{
  "n_layer": 14,
  "d_model": 128,
  "n_experts": 256,
  "experts_per_token": 4,
  "d_expert": 96,
  "d_shared_expert": 0,
  "activation": "gelu",
  "moe_layers": [1, 3, 5, 7, 9, 11, 13],
  "router_score": "softmax",
  "normalize_top_k": false,
  "routed_scale": 18.5,
  "balance_loss": 0.0103,
  "balance_bias": false,
  "init_std_router": 0.0111,
  "lr_router": 0.00145,
  "vocab_size": 4096,
  "norm": "layernorm",
  "norm_eps": 1e-06,
  "tie_embeddings": false,
  "optimizer": "adam_variant",
  "lr": 0.00221,
  "beta1": 0.9,
  "grad_clip": 0.5,
  "batch_tokens": 131072,
  "seq_len": 256,
  "train_tokens": 673400000,
  "steps": 5138,
  "dataset": "wikipedia_en"
}
Below are experts of layer 3 (counted from 0) of a mixture-of-experts language model. Rows are named router (the router's row for the expert), down (a neuron's output weights, with its number) and show model dimensions 0-127. Each number is 500 + 40 x the weight over its row's rms, rounded and kept within 0 to 999. Numbers have three digits each.
Before each expert's rows: "comes before" lists some tokens at least twice as common just after its tokens as in all text; "raises" lists some tokens whose logits its average output raises strongly, later layers aside. This comes from a sample of Wikipedia text that the model never trained on. Tokens count by the router's weight.

# expert 140
comes before: " the", "-", " ", " a", " List", " his"
raises: "====\n\n", "}", "====\n", "]", "\""
router:447530494434480451471484544467429525488581464520550508509570515553528480506595530509502419485507462537596493549485454442481503516472518459509549514430549465456462538479509533526464498507514472467506475528547528502478506483434519471532540446503458545494579515557504467524506453504578472522620454428510512534498436538417491528514447483538428521531503518480508463509434507498477461558467
down0:491494573561465423504490460541508550519487484473490485530498500483495450488461553500471484487496506550545530496525543441491495504482490552487553488465547467506443532540390576504469515426415484480519542497556481458529437550510551501531482415462496504565481531527514524606515480526447534460507461466421451461491406469496594475515507503471470491501516533494501552463508500519599533458569
down1:469468522521531481490501488447533535532517515545443421544515540488507450465531471518491581470462486457420466437517515445526551519569479499452411451556551546484548458545481470541520505493531551558474597503529453498494465514494421516482550553482535465481548474459519511565492479491445471471476564494508456394538569479533523540491503473467425422499477511497462492501563541515493495565540
down2:461464500523513457541559462514501491473476474492543486457558530576481390461552499471542497477438505529482484441509517479545520554538464444536526521452535480509522563537473577520424514494508507426514469496511528439434565498560550436511416405533470533464493421497448546574478524537499530483505500488513517499469474449500511462471489538499501523620521460538538550456484467527526494451537
down3:470541570510481487540485524496529479513494522443490528492573533502488537502495484497541501517496496506475529484431444543498453518483493492495507555456602525487379535501529513443425448538472479567434410527507574443520519599451516460549413558506544508473480485456454484552519514483455517580479527489437506516478578531519454460505491470510563535550420471495469538490538453501501498476463
down4:500455484475480459544515561536501448518474553510501466513529520474488459520567506449481540432508427511474513476534397532539514490553436478478527505448502508475546534527556540514501493505472568451528511562544449453483547528498443464430432502540495533540558436482524526570571482537488494546535443513478473574483600452515463481515473463512524421541528405508507501468495498409493524478556
down5:511517519505566488492528512506519473466523598494532488505504515528513539491435458463489485472522529540512477461441477569514456497480492488497561569462542498467557512527522562469472428567533500494480418493507485401527528536446525434568405528505446475513482403478430479514486545498470555539548527552510560590486577496494433476510460454507529524508475427548519475450495467454558470517489
down6:495513478525465471493485539456446547447503485483433513490569561538573436543542482601541512553546498533495451491503472545540473428529475494419464442525553467515530548431478500514520521444470441514466494466511501531492488506552501535534433507457560444404506490486505524561426600527533495488496544416495510479492460539494543488451519540461499515550464466485471453522544505496494504586441
down7:499519479517537426554490520583498463474495471479508508458546540473508524415592514548524460492600548468511511488570504564487530478493471529473546504503500481477516508478537467513444517519453487523523445501514548486523539554526411549500390556518481486506517542476480466498420447427435555458477516537447441526545501495486555467468479542500547503451446486463543418433468574527522532522507
down8:528464503518425542497473557525494555511499475458514478541477442565497530488491453514451459546538455516479471497525498547621569433469456472473488439514482492463508496449505477384527480513484475569483525520461479442562538525477441489516434556508517424509494513482459463489466494544505499469491574457484546510541555561557511528495439510487509533489523388473419573507520559519493536536529
down9:513499508520519498461462517492539477511514447437538493550470509555521491460480480526532436438458401479509510491463492476504436479488505501499479506499457566578496487508446543519506505533476500450515513515577548628398504521419508576511510519524441516472511549497531540497521505517541462494492510590570451490527500479549553527461411507513489498434476444577532488553452461593494484550484
down10:468501474509572566459484535474519514487527442498529443514522505505498539523528399546449438536503488529456497560470497559440499435489484576465528494484489540494444538521551458444500527491505552438440433505464521538487487512496554518492464463461543557610501566526526425443491438515529502453556475462520558508530482434528445511451455521415527502491480551524485559571489556505531469513533
down11:583537457512515552556552491517525464488468440470485481448527492469439580501540470542487644489476549523495543490518510497477487490445440486502447514402501520537558503557506531491549449550472491507438455524543522483529562543472591527505472464461510493479459493497521464500481505488419523541446537503463558531439508562485521443500566471497402468546495472471491526498445487506449535467526
down12:492501455530488476545480480513458421524494559544441545512543487452509525502575493425466508471478503541576521473468453519481526546457500426472520560531475492525405579457491484436503458522514519518499471571470560389470497569567445491506514526525580524536506459452461494573476478519447506576485444468500527536432533474508464524475552514471499511539460508439544484477520562503506566470502
down13:505436473553484424536493499535478434499468435523562454504465491504543564525440484531584497565537451575539515448491530536516437454539462558505454445441531442507562498532431457479507478517435472501487436476494551564446577584486511536496465546489485483502538536497422505519497490472522466497403446501459484545574548487557518519483486536512492538481526474521523528505467517537522447488549
down14:548470460468496563443495483576569542460476472451452497533464505516518499417524511551524492533547508509453496516508526456468551463523500492438494481466491495544573511523538510521450526478512562477521551509458495473536551495542510595461539416495463503569509576460490519515457486452488495449510550555509533382460429424496527511550490473517495450507550519598536489429445488444504477474528
down15:585473475530454491492560438515492518482502463497533453457561529526482436504514473476508567507480464553448556500521557566576426505540534429467556491485460512495573499596479483532554467594494460535517507520454543549533538421482470490471457484463457458461450489450544476538486518492497446519470562492521474515481495462480486510461554430486472563498482393463508488512490554562554500476516
down16:486471518438446523505469492518481493506482440488493577478503435494521433432577517556467446541471568411526467526533510506626574430494455525510404494529493568449467538492528449473505462560518487500458491575535494515553582494479492480484512514582476530472470461527501542478483486499502526516497572446556474469523500545506464466501460523413489530517530508536477487508518477439523496472574
down17:591561478456548500541551474479485511502508575488456548497470475475434509517481515486421499487472485525566550513521453480531499469445558494464528463472429512545507464564514431567549490526547525574493521471498499488591522466447506543551506538444480489455429571471515410515482520465478483466511564488495526536462515484505514509487577460544520549418447503486368510473491513517475498501477
down18:548441444503434468467466507503485482545483525522495537525527470492467510443516460427503479490463473480483532475563534521519556575497511479461479538613453521527465577452509443427448447555513492513542504515498537442502525554499485503496422559530467458516534576516512521509509426439522444465489515509496537528453522460591535480504546423472474513460494509474555552448474608566481535492506
down19:490542499494549494524493440510452570462523454486511517420488542546507512517471461516504469514429601454501489588496512512557514480502511507506469500533443601482469524462543495505442479517433556511442520488475489598511503453491617493490437511510565503511499508586489466477503450500523502492506548504589590537467482464451407442441473487466504492485517498477470495484444530471540551538468
down20:549457493515452485538514499613448526500469512553538555514442494471431487529538489541492544474566525539472585483531516494520455471498508492508517505462506433473573572430535495495391482482460518562471468484505427475564463562505561535526424524477501461572561497537468492538455428452463495425504498478505560510530545506467464475429487510466501510514490477514541490456487586542491454514501
down21:461482523533532524523481527522502485505529477429490448492501507458539493527507526596526424480469522496484507489568495460518574412451522485461490480472403505476514615530519480511483477501512538435463470484437608539494538481550613529485475489460506516541482595483516454538422487487469494457492531448544500491484419479477534493566514493447469491559486559513455528459491479532515496496577
down22:427449483558534521538541501479556559520436481460482530502445485458481482517463512465516470499559446488490534514576513463513568496440478478524464529475452397518514584540570470495496430509532520449546437473468593465435516520530569464520544564461486521464427529491465549570483487579471535447495467499460480472523482507476491528477520487485481545474483592546460507475500503517543556534442
down23:427555511476493487520488502516487482540498563478530509479538574570544503478506493407537461489511480519513502424470498554528503538510492474528527594454539544463427531510538523457452526544489453503445401519447520452474501498458475418560419526493467523526511416464476499547482490536472541519550468474539551565534527458522431483524515509463545495594433442506480511475546477439547500547495
down24:551590520525505501504540368546515488523479482538432543492528496542407511522471511497477598541455541499524502514505554465469502516463470495476429497459509461547473444527450508579515577471506407549561474510572493480457498475465553460543546508483471484522458490512491513501548539555446559454469510540477479472446449507564459491538581497510525521460497453505480464504537508473460496422524
down25:457462524513541493422457502500481462477549479497545462439475467437507513552527479572533455497483525493493538590493482497471472469482499542477510491504473517466521549547516425436496513511457538472412454523432515575490500483520638513479503486571534492527542480513502428480491438426489451445490497466496523515545526485526449462473466527460565527522577541552550487537543471537561460517588
down26:558527430433509470517485579530568451468502502463540491645474499481500478478476468510436506498579460563490581520458474449520460423484541528477464493452548559516492457534524531514488527493477565520456471504575456533517530526447524571534455497503468514522553596461516500453476465478530496511560470504499515497541514457473477538465461484484450547427394548504541501466510502497484481506509
down27:493485503504530513465467510482482515516572422469532450456482468466522477577518474608533415530464474461464482579506441470506484444470508557478476460488417533446508583528504471479512499518482485459433483516495590508585514455545591500453466526488498484501484508549492447474469480465505522499490548467565585572519479516486507436507514547435551468593546481545472501482478480521498488480557
down28:444575477487524468478495482389501481504522471534489480464499476468524524600496543489449517550525514472449504580484406495477496560481465547483425498438483450471464499518475398497519480467485503519551475516511555512466527462571541502493484548527483464534495495512536543494549536500472523523471455519442525509529602506619503406494554548440573468502530547530454471484522508514496489452498
down29:464464576522505420508511542489532596447486470447518454467505487533533519451469490509545485509557539492560553434537540426564493477454497510527521513457551445496487552512441525465470480473461522498542490524504538494490474520511559418492456489488488503533478600510496534553486497523490570469486472491461454436498420465470580483537470458483449551463527569520484510441392529542569541527512
down30:445503486505474547544551502454554533531449458417520501547461488510479588510379490477488481511518461572564513481502486479558501415454502468494495528429460455488513540503516481504532399513515565471512493499437525480480525502436559494499500513472541472473457578449469531558497525575503502478417512538496516497518500492467553539467512488486420502499479528552428556477514546517594535563485
down31:480513503556533519462431465576475496525508464500514513507566512457502533495490517591568541524485490512444534502417528504473426494462510467444463475504454551425493602502466563507501478546528466500441440513469553506562468566510530540548518511527546510499500457486536470480422504495407504440450509483549512513492485478514547476514523458519519445527558470491515521463453534519416454450619
down32:497447446547516528570540507521520473448461539485553496459489514460545449499491517539506513499543496517467520531491593549479501503595382528528471464452527505500533445481507515517474470473524433605540462495492527566477482482447440470480530538466462498510556526496471471498485472610552512477472497506484524529555532521485523572487526535501417499414423480453536507500500472504449442591473
down33:473480575473528477502514497515499510464500474458501441430453493481447461515484521584536493508467575464432533517578555489585557556510486510487531528538464537508544435481494475501531488499520528483494482482488493583493518439470577498459521498532470469497486482523517468465504419439488514366498482485559551522546434466477460499518414519526468547519598451543521480542494478468526492504598
down34:457529569525460504519469472442486541546463592499474424526500599564476472500464490498500590527525486525415488467492526521467561467615472473467489512473543477453540488552556533480483478517496494522535456503480464396546496532462486439466508452506461503421517476523466496583485494553469417516521543509483485482492494540475525571510542485541464502556474476449506567477497443441551490508503
down35:569461540470495460493517511460568544445497546593509498513447514453494485479519440490496466556515531491474549513573448509512524529449497557503535512578576524504511473456556490489499486520521548596426501420533468469520471540460414581456542519522466504477512536444553514428514409468502485443486525480476505521484503526480519523491481485461478533417548459556489456553418536475489475551481
down36:552499518486410530523560493533550551532444472481492501518490490509465572512458467426467509607526503496575553509428498509560551424543471482453471481461427419434545521473504509501583522496529478467554484479456477470548500518493442499524521542513475486514500473513538427538517503554525516475420440485491478489566523502538520522453516525537507497509495419496391583512454500464509546495506
down37:500470473440457499506531494465533531449478500471472489516467408474528559561472529447532466518595473540564512452544506510552467507461499528494502465475433460565480514545469468562534456566492493490545511503462554533478571450482586479464554559420448512517465578459453487550487494548445481463443490525476430503543471453533508525538539510468497579429482572527455484517507511521505571512483
down38:539557485522481578552460531494496489436478500502545438490450546487498627497514465501527496513526522482482521538498465603420506544498464553523500533473493449489456480515528486455504492451463478552500477506436468557487426505461504498554460449414554519569496518467508442435468482489496540557510514553526567469478567469514490518482427518496502514420513524467498499557493534498586496568416
down39:454533544488500492463477504508492482540543464424503468584438591520565498482470545533521497519484496476484527455494488427566450500488559610524500448517520576527470472500447544481539525532516506479521554442522501550446502519433521541408513482455438495557485530455562547481492471475492440500510507555544441482529445497532528496481480504414463544510474465536485498540460468614515471471550
down40:476514528554547519505504440527509494556511563450567488448486482531527464460549497470477475489540576508500475431450543515521528537410500463508488547462517516527528523467551465450483474521525519525456472549510496434520500447530458486583376521486433502448476471471468522478431540527475497521468586525576544517404501505454509442563588502443498548493463513501561474485532440528531488507499
down41:480500455558467474530588469449495488504421514535476544453514500474469513450508545467505532530488515547475549501578506439409509484498442529441471493421531476577510512537517472481554475491437493524570431501563584430520507511524507520518540507506519476432464543510536457534536482487455518508444493533459580548457550543589515495445566481453465472481428524507427532488542498513451515487487
down42:566484485535491540584531528530469501524521469499464496485571497413506469444524515469534511426500487518423511484504515542470498520435587500483526527573459582483399546499483516562521470568527497566461465526514586494511522519431471472521524539430515522466433513445522426524501478530426468517525510512509519459529510416559465505535515472473499484478406512477455457478522530544473552480461
down43:539516467463463502542490522542514481520497444438491421485485562482501492496542503575508515452521531511475511576486496429511515404518494522492424477471468570528516548542562506477524547506479531472455554518458520574578504461533541583484427468445490497535521546510529463460423505467487469532471508454568555482488470485439457450534595512458487426568476506492520501438494491547458543493567
down44:510481434543521509556522522597457479479451427505532505486524476492498518514474460566522564524446459521496465474530456559423419481561421559468475476521546484476448525541539514518479534431429436550425503496547501522448532549518557518559483568482578489479562461518509495483475526542423499458436511469493545482500535573506493496546474512498503452468450443452485488511550535567520503488517
down45:487483494485452526523537536499536470526483503512422555540487527398475536518566473419446503484475495502492491571533436529510561511484452429454540526471471498519473594441455488460537427488501566527550498521424553503504531549563404508471445529569548463526506515454495511579542487491471478538474497486509463509460560478512534484428513492473454514544459482478473528488471547614514503484485
down46:411549454594522467505495543481499568570547507486475509498535505481438473524564504441481515475460495500468579492463507460459505550460483530498509506431476465527426511502493528476437472432463513508510491510519522460541448523556537432525472473520460490555525553493500510510529401498493522528543456432446548565469542522546549511490471496498448492539512580442576526435483551563428559482491
down47:534469486502466474489503495513451496513464485514473499492460530527533506517499599458528517492535491557569524595521467472464476526522530608491506462462511542505524480525435542490475517491454491505564534484552455463441526495495522527441507452475487491556467487490468540490585447438441496472543451514522437539591436502482589453470472488520433454446496584515556519480467528542591524417518
down48:489451461489499525518494533501516434505470504519483501445568495473451503471507498465516452452485560472456512538613475523552530544441463460488501533517447482496537556470562434457482515496487554428540517514494521562523503466643475492444429493603529475512487452473577511530588515460452491440490516515520479535513494501555479440497442472548567418513513491495530483461506457522528538499524
down49:494447503438537504514572484521532508472565475478543502453539516480548443529526446552413472506524473522507518495541440473495523457530549536498498563497468487507493566501516528591516576493513457441463460492516563539486552416475553493491491483432487525528500524546473497517414484595531551502536464541538579508530424466499464444491493538431463472460453553498419435507434509508521454519515
down50:523501486525521498495470529516477519562497444511500550494560506487438505494563426501498491487446495479440484522533517560498476585560432448534579513588463485489458521490555465449518454512415528456520525526518546458505506577504452508514489486568522502457435486415502515487562439450444419572458506547460446533483543457542528499475455426496474489500520560521580475461532507559503520498535
down51:509467503495526533517493446495556469485521570554485473469543480419591497537482488469500519499545451570501461509560511505510502486552485533469495465531542514422469420515470509559531562507460526590550403439478524481466500507478485441441605521485420573468554547476498521441447499530476512514533492459477490522469540479521504564461524446449460541434491526483531545558457487461525479554483
down52:508547480527501478582524498491500430523547524432531445453574558497555532501491561434535459482522487512448515477509475559517506501460454465520473534411534500514460493482478495489466507509444515523526427523472559453513500488441469435565392574489457522449505490487462473511462537522491543543443520512496553577525589407464504492500500533554504509545460489448476477455495471562485539573547
down53:459485569513488436479498497507518515560511547506505453446517548593492444525419538508510487509521465551520503441499478540529477516496541497533532547430529505540452528531565525458430525448470445530486434463500511415500509468461516464579356490532424511476484460519469527557439520516505521505514574537542528537506528461447459477523544526506552506509425466536498516464516482488507499535403
down54:535532542497557496505534551499480514487526507497519478539488583545533570547444534485499458473557522565590480508449475592463471512500495598471530529447468586471459459499482563452468440519555418506478499458611415520482479498438492485469419495504468524512470527517463511492499511516469520528523495504483507571557466507450510422470467517500498513441433536493492493463476454578537475518499
down55:482512501559555487533565495456501507523535431527437569500497506452485511464502472485519523449428496523447520533453473481464507554500531455561485545521474571454407510517487551380533511497503565525468432568503555443481474595528553462526574480492570524505482489484493439486510467522504456551530414457470490508493532444481537485432476480517490462573577512510513488503520482518436531534519
down56:499527506540504508474523474504494491540494504497468552496520455485482479494461497465473447465446534481573467551395549471490520398492439430474492502531524554585468471482518489420479536507469539454461536456485467530530472469614551578485512461509577454485495540493487543458507522486580519455468556469490541433409468524537536472456574527502536485557535475563518562513515475549512508478475
down57:572494430430537485556506567512534464437504458458543456537460547492524514463550450484469507470601484503490563539536465533497485404463505502494482557476518474494533533535513495484500505543462521574506454502498499535582555494403554562516447465433525516547551558522457473475414428471552484472515493486520583528473549469462453521477449514499490540439456525483455523527507494471467491538493
down58:457434450435535451493512469466478537481547499537477495493526506542563381524511475524472463560523508541542514494589505451550503531586546515498462541499446504491533516531462481584479524475451525541468522477546494509434562432546560455507499494431461446480498487490495487519527461553545522490543479518583596492464504447499451471469475540511466476467414527467441477458482543534567460511504
down59:490462505463521527511501493524498497527504586421503514455537548490530419488499521405521488479504473547395540477475456505503491545516556461537477533493515555535490506588501538521507466457538529549474513459463560550470514460480427417568563552450451540455478452441478523572530500523493484536444547516503469464496572436462529528577551506528501518417444512464529493504515454512502462509438
down60:481475450537498425500555418574492524444481485503472548468566454500452450426519475495449608521496503550468545485508540509512500468561523505506497508458515483545437525529453528442410574502422487557560470527529543448471518461490536462540523448510483592523505545515509508466471475538512559528520561471514495449514453457512497481485502504485615486475556493481564439471455501453515519498475
down61:566507480468552520559498567463505508473521426459569481528437521465542519509571418521452442535535498507542522560440451522544521464462520519505489518465468456435514489516572432406474492492505493468408493529431472544534497572440544516548407472449565482592524519480497439479495501508487479518513492484485561508534505493474428509462489520479532496524515513495481539535478557484550550563472
down62:545474514583454532486485479572451498505493425458534553470562560522539478502465507502459525509479461561427507465560518535440492476547460538540548507478466500519485583564494488468463491476466455500475451444533614527483514467472509500560478550505483480513478548502543504508506459571539502498509438521575560438512564485531514431531459493448512426443428532470496452498496518519564453465441
down63:470550492525496452555571516493473527546555530474498520453544528529447548508497477498469474547505468526450526514520490466495482510508501524525451494478523468458495481573495501551467457482492504525481510420534601399543448510491503498553468481481459439465500522547462468555529452570463494477464451583464515561502501541461536507466579565481424505463392526457415508481510561596462520510489
down64:485450541575521511478497479500415576516510519482518542432520485453506506458500465517527465460554492491419556504479517570427476389506565495465549491528480569524553572491551506462453449541502576525474381510498534446490482483568494493468517473521561485478508498494491475521494446491512493422470572452519553536533473463542514478519478413547510523526494504521555563473483536482488438477501
down65:475526515500504553530501553517502552526488448448533441424510547541458623501509440523501468556532510547484434580500498481464514470452473522488422489444530508448458497520535577494504518513471494486435466479481487552509480537512527496532517469423504493508432509502572470446501493460486540491504529505482544533481530499574468469437526489548484497537496488457424602543417604478495569466482
down66:573576498502503480474495470609502449511472479492521468554417455473505530486441578543495434496488465450618537518478493424501496478456488479529480474513486550512451448526472430516530528537512465440484551430572455589455477506450541577485536481482473499523494490476499549441557549443476503439494523501515512535547493479571565486497476535522513505488531475549452519566464493522513479495548
down67:507469460450470510525491545535471485471508466427530501561457594526590493457545515416498448553520457595467460469486450495431509474498535566526487508493559493510498411543510471560508487487481504513540492514491467558449516515445530489479488488391495565546551534426468519532486538501492459457512486541548481508491510450497505565458487552468455542403452560508525504533505574500546507519538
down68:498543530469470455510461472542531476530552426502537525482490479502411528567478493572502604557525452487547542591425477458585398464472508529484410507455491458516491513514493542525476454524519475504454439520545495469460537516468578487592491493434484507471508491490558543488478521524474522542450497426451494484506545533473474519475505480540575527484471432470534523506524545483501477481556
down69:487492505544536493547548481534547429525524509434446478455423454490479494527511583458524500452472598447535453566499482434533566494511462447503449467493483539507490503491478543484521549477559496460501546507471467551515434452599587480488504476513512497496497449493488479505481528508465577513494470505509435491495436458498492418522579462484552510553524478494584508488532447498502570468597
down70:500476506512488457527486528485551560521491488473524484525493557590494553473450482506492453598465556541578478471486435464560549470497479517490510494460544488442465509508466481552505448452457508438495542511517560479566452550498466515498410429625451428498535567495511442495579493498476556495478489556482502505495445503475549458447528487479533464487496513512498557469400553531505498491541
down71:458527526478443561481445473437490502493506509548432537469469504547463469434469463485475570509520558498491490546484535420550509512522537522561567492447525462497533485460462496476468537481517517524526461505443420479450541503543592512416551510530555486514566472538460520478570415487461477451511411522446492509542461519467460512554492431550525560549488494529519474536498579512566472489534
down72:532516490518508447504507546537472499475510464458520544540468538502544553513433488457472542505488440576577537469439493469494473488463505557477515495516490540485489453479421544425599468588524426493502501478577467494491537573444482473487543520539495503508464487532549559495517503475458519487433389533514485561557415481580534442451506528499476524477473475484501523534444540508509579457513
down73:463452430490514469492497496515487501438504524586481484470557534532504473518502479522500439537508471507510496483539533524502460554607467576497502537528473472466583483585497411511394486539448501543453472509443496546491548468495441466486476493483493413474504502511423474573537470510482462465505463501559562533512581458500454502472500503563531491475501488493535440473540575582518479488577
down74:494474505468488476491483504570486468473544448483537455582491547547576592500459528484478446520522447524525508525427467474554477486489539576526462432560490562518464458478389519497570510534498461477518545454561467540434519518463520518454492474476516473471472539473515518498590505507445465499437477517534478562590502411503490482444468515477456557480488527520495527549472500589531498495535
down75:475489473489454573486428443401537495572525555485480535527517479568458474512498495467503511454473485491490477508525457508514549467533544454561482545451490486568492550500510507508494459511478482491536467531463494399506533511593491506507431420566553468486497472452460535556545572508472407520486538582475523529399537484510485468466502461502431515523482500554506540428581507541500516490488
down76:509569526445512576536498561582550481501472519470530487574455545527452530484466498533538537516492463489503549483482437470542483482508433453465440526433580516497538503535522499537517508491490605530459504558504476476516460548461519545581462528493455475472512464505496497536408536477402485544498462539502490530478556437500557483513521463481440459535481455563453513445526453473436442464539
down77:511501474559551526533550529518538492500453523490472520443502498481429520501474522503537521491401606458497561485520551502518538500423468483466476567492488524583535513510491544453443513489535461495441487470517447555548435564498555559497497498543533409482508523500460463482496503476474485465492564507542541492364406544516567469492523451473422465496554479539503526484509488533480539522469
down78:506502478502552504503541537535496489527538458482536545549456449437476563519395502476522510498472435537533571513457523459521467448457556463459512493519471522496479513512461542471542424478533476521458479453474541482492499593492564514486585564459549477468501536495421521526506494514477455463398482526424454554525446498543553517418562514478460581523512538493430562505487500553528512513504
down79:478437521533474562505450527469478518530525509486448546487526402447507490533486505587544456491548463485521484531505487476492486475488547500463490522537428568477452567437574430456459457495569535498522443496427523440503487489591541478444532455549553473500527545558473507469493463505475413404471571433492481490559522461548481446504533495515497518509533557584520525492502515506525483505499
down80:535553479547519476434523540484477508499474500499534570554459512504512474447577427507533481500462520417543420449459550500430568524438513495575498473531451504480450461480503492521491487518489481450570505496547564486457486498539420521466509436455526493523497508486584553481501512493513531538495546533535407425496561499579502516568495519435542465483483567523483438540507421465516489521470
down81:492459557497486557451482532449561544477486492506515406451498529545521517435539428524521513502536532449464471569486524447492466528490501568528485451613504575496440508474531450448542475491539518465486491542363492570480481478498493459484493474511540501567487451462543473445477466478450521398489511511532532508569497479538465454528493518520511511471493584531499514582464547504525533495509
down82:583494477467514547559547498527495465485540458464543448531476520504565473479553475534471450510498477539510505503518448457467584470419530540504467524469446500487493512526526506538478588506508449476448460548517500506594551467470526526512472449358490523555520553503454445510471581543500510503496491498509606508482421489514465475524571568510481456504431505434434503477476505485476522521503
down83:489494440571550428562512503517527412504477538454496540499477476508551509449533431448492502478525481508579521405496492490490489530502462452511572519524516480469456496493498540497495501497533494488469433499532504436482540592546421450532461578523489535581501416523531466558466463445480559493526452484534500584499502506547482452480513546509510479588499398511540482449530513466482506475551
down84:538549586400514554545495472530431476530466451517499570503535489487500518514501495458475554535499440510475496490478524499521428493532542501477492491483553460487478495540464470617554489503486480496508458436511582500420557456460487470526577519507473523474473490462521521573534496532450482565479474551451397481495538482538554456512510492510575500464477462483387518567509515510504501429495
down85:508541522490480504498511457507475527486538549499489561386507506505463556532445506513482476521516530570511533499455489556549425522510506530491579527402469514544470462512487500469468476497429456555420425529559554476507520519423520442604435534466475493486469495533455472479482569533482541518468505542466608539521555492464488477540522456531502536449442494558490508458500497520499468535430
down86:543502459482539483579538505489512520482555423468590443462464535498515437543590505554479462524508530488524514559526471453526535500428532542507456564426503489461499536537553505496442574502457488477425499498488492584513467478449583496527404452391516474515526552550470464455472515494514527476503502487518596506517492484480420450488490535518502475496479496452456496471512532503499550554522
down87:466484476506452496511476489431550524561510522481434516483544532466489457553494516483489549521502550480553520547521477485551490447504515481468480472509447559518534526483562389449501536462480520465547547502420491562547556428593547515446496445567595470501496506472471534479476534489430413472493518488551453431459503501480482457470531518467532471497471540535548463416594522524516522503517
down88:507496519475552490476508470516526458472533455459525467436444516460513514527549485549535469467524570437464521608501503432526491445466551484449482476484455496457563543528559471508513485537518503504449493490466501598506499412538609522488496459487540498519533531526517490464435424449494530475446537516552552571535449500449419425497504470451520509561517576519549462502498494491543515519554
down89:491479488496582537497486545545500431534556483453497464475500499461464493518541496626546476500473494502526518526492489469527490413449468506466486559432500510476529572488515575544448505534505511482416444504489502525511507518501558594461461485481486468514548530526426462506432481439458532479480540446555549544491444539470498471471480511485514457612539423520518478472501485537516458536598
down90:459490484503498529516516510381520571566492451533562481437450516461486537560458420515510528533420602420462505555531512496466463558468421544491523507492484533528494482457568470431519515397475555480464503494474507573459445495488560484465556486544542510493493474494554497438572506505472491480529515505518484521461471451578485469471464540485489518511526522532498529529501543503550527462438
down91:501458550497523471484494512526512446499540510488519500512410461476536474528538511537504474461560520535562581576465453487586484433463546508514451457548440495473544508539537434413493496504522451442426513551471428567500459518488523480494428498534549465515573471496496508472522490410464428488460512492500503550585533491503423432467527503533531566523503501497542508505514465495590508506537
down92:545460473468449564543545521499523551469535459500545452478475442556542519517526471500514395510517434480513437568522441513491600521487531545527461506452472484447459508515514463419535497443584481485447498490422487523596471527546540536436425459488508505522465463498532439482518509526497448465545559470503574459528526515490498455470471539463548474508555483548499570532484521480506550538483
down93:519561482440483514415441505469540518497508528492550468495498562483451574506448491428466519452526521535481484587416461533510483496482433541483496469525513565426435481475500440441504501523462551527474541536458443546519449512559507503472442477564533537569512444525525524464483425497479478488463498533523561520498567425551531452500470562462537478483492547585516497496561505552540516519524
down94:543488514464426517480551529383546498463500472460447475471508458497512464518494499420470491523520521507445459550514442522542442468562456519508490455534431511475482454474539446512538477530555476487513526498462497589530531421503581460439467521561550521469483452535514512505528488536482480510471491528504455480562510451499455434503514526428545511511569537559564490558549464569561535575528
down95:560457539553455575516553523503577526480466533460411476462485453470517570467512502517576448456554562485484440524553458502536486476444525465488471533499462550549485541499472545467504468525560489497513486532431531525543494509529515521443549507463498442503459471438472490534435523569423525499449566481487490394469481493501535473554556446519468508481480548568494534464455484513496579538479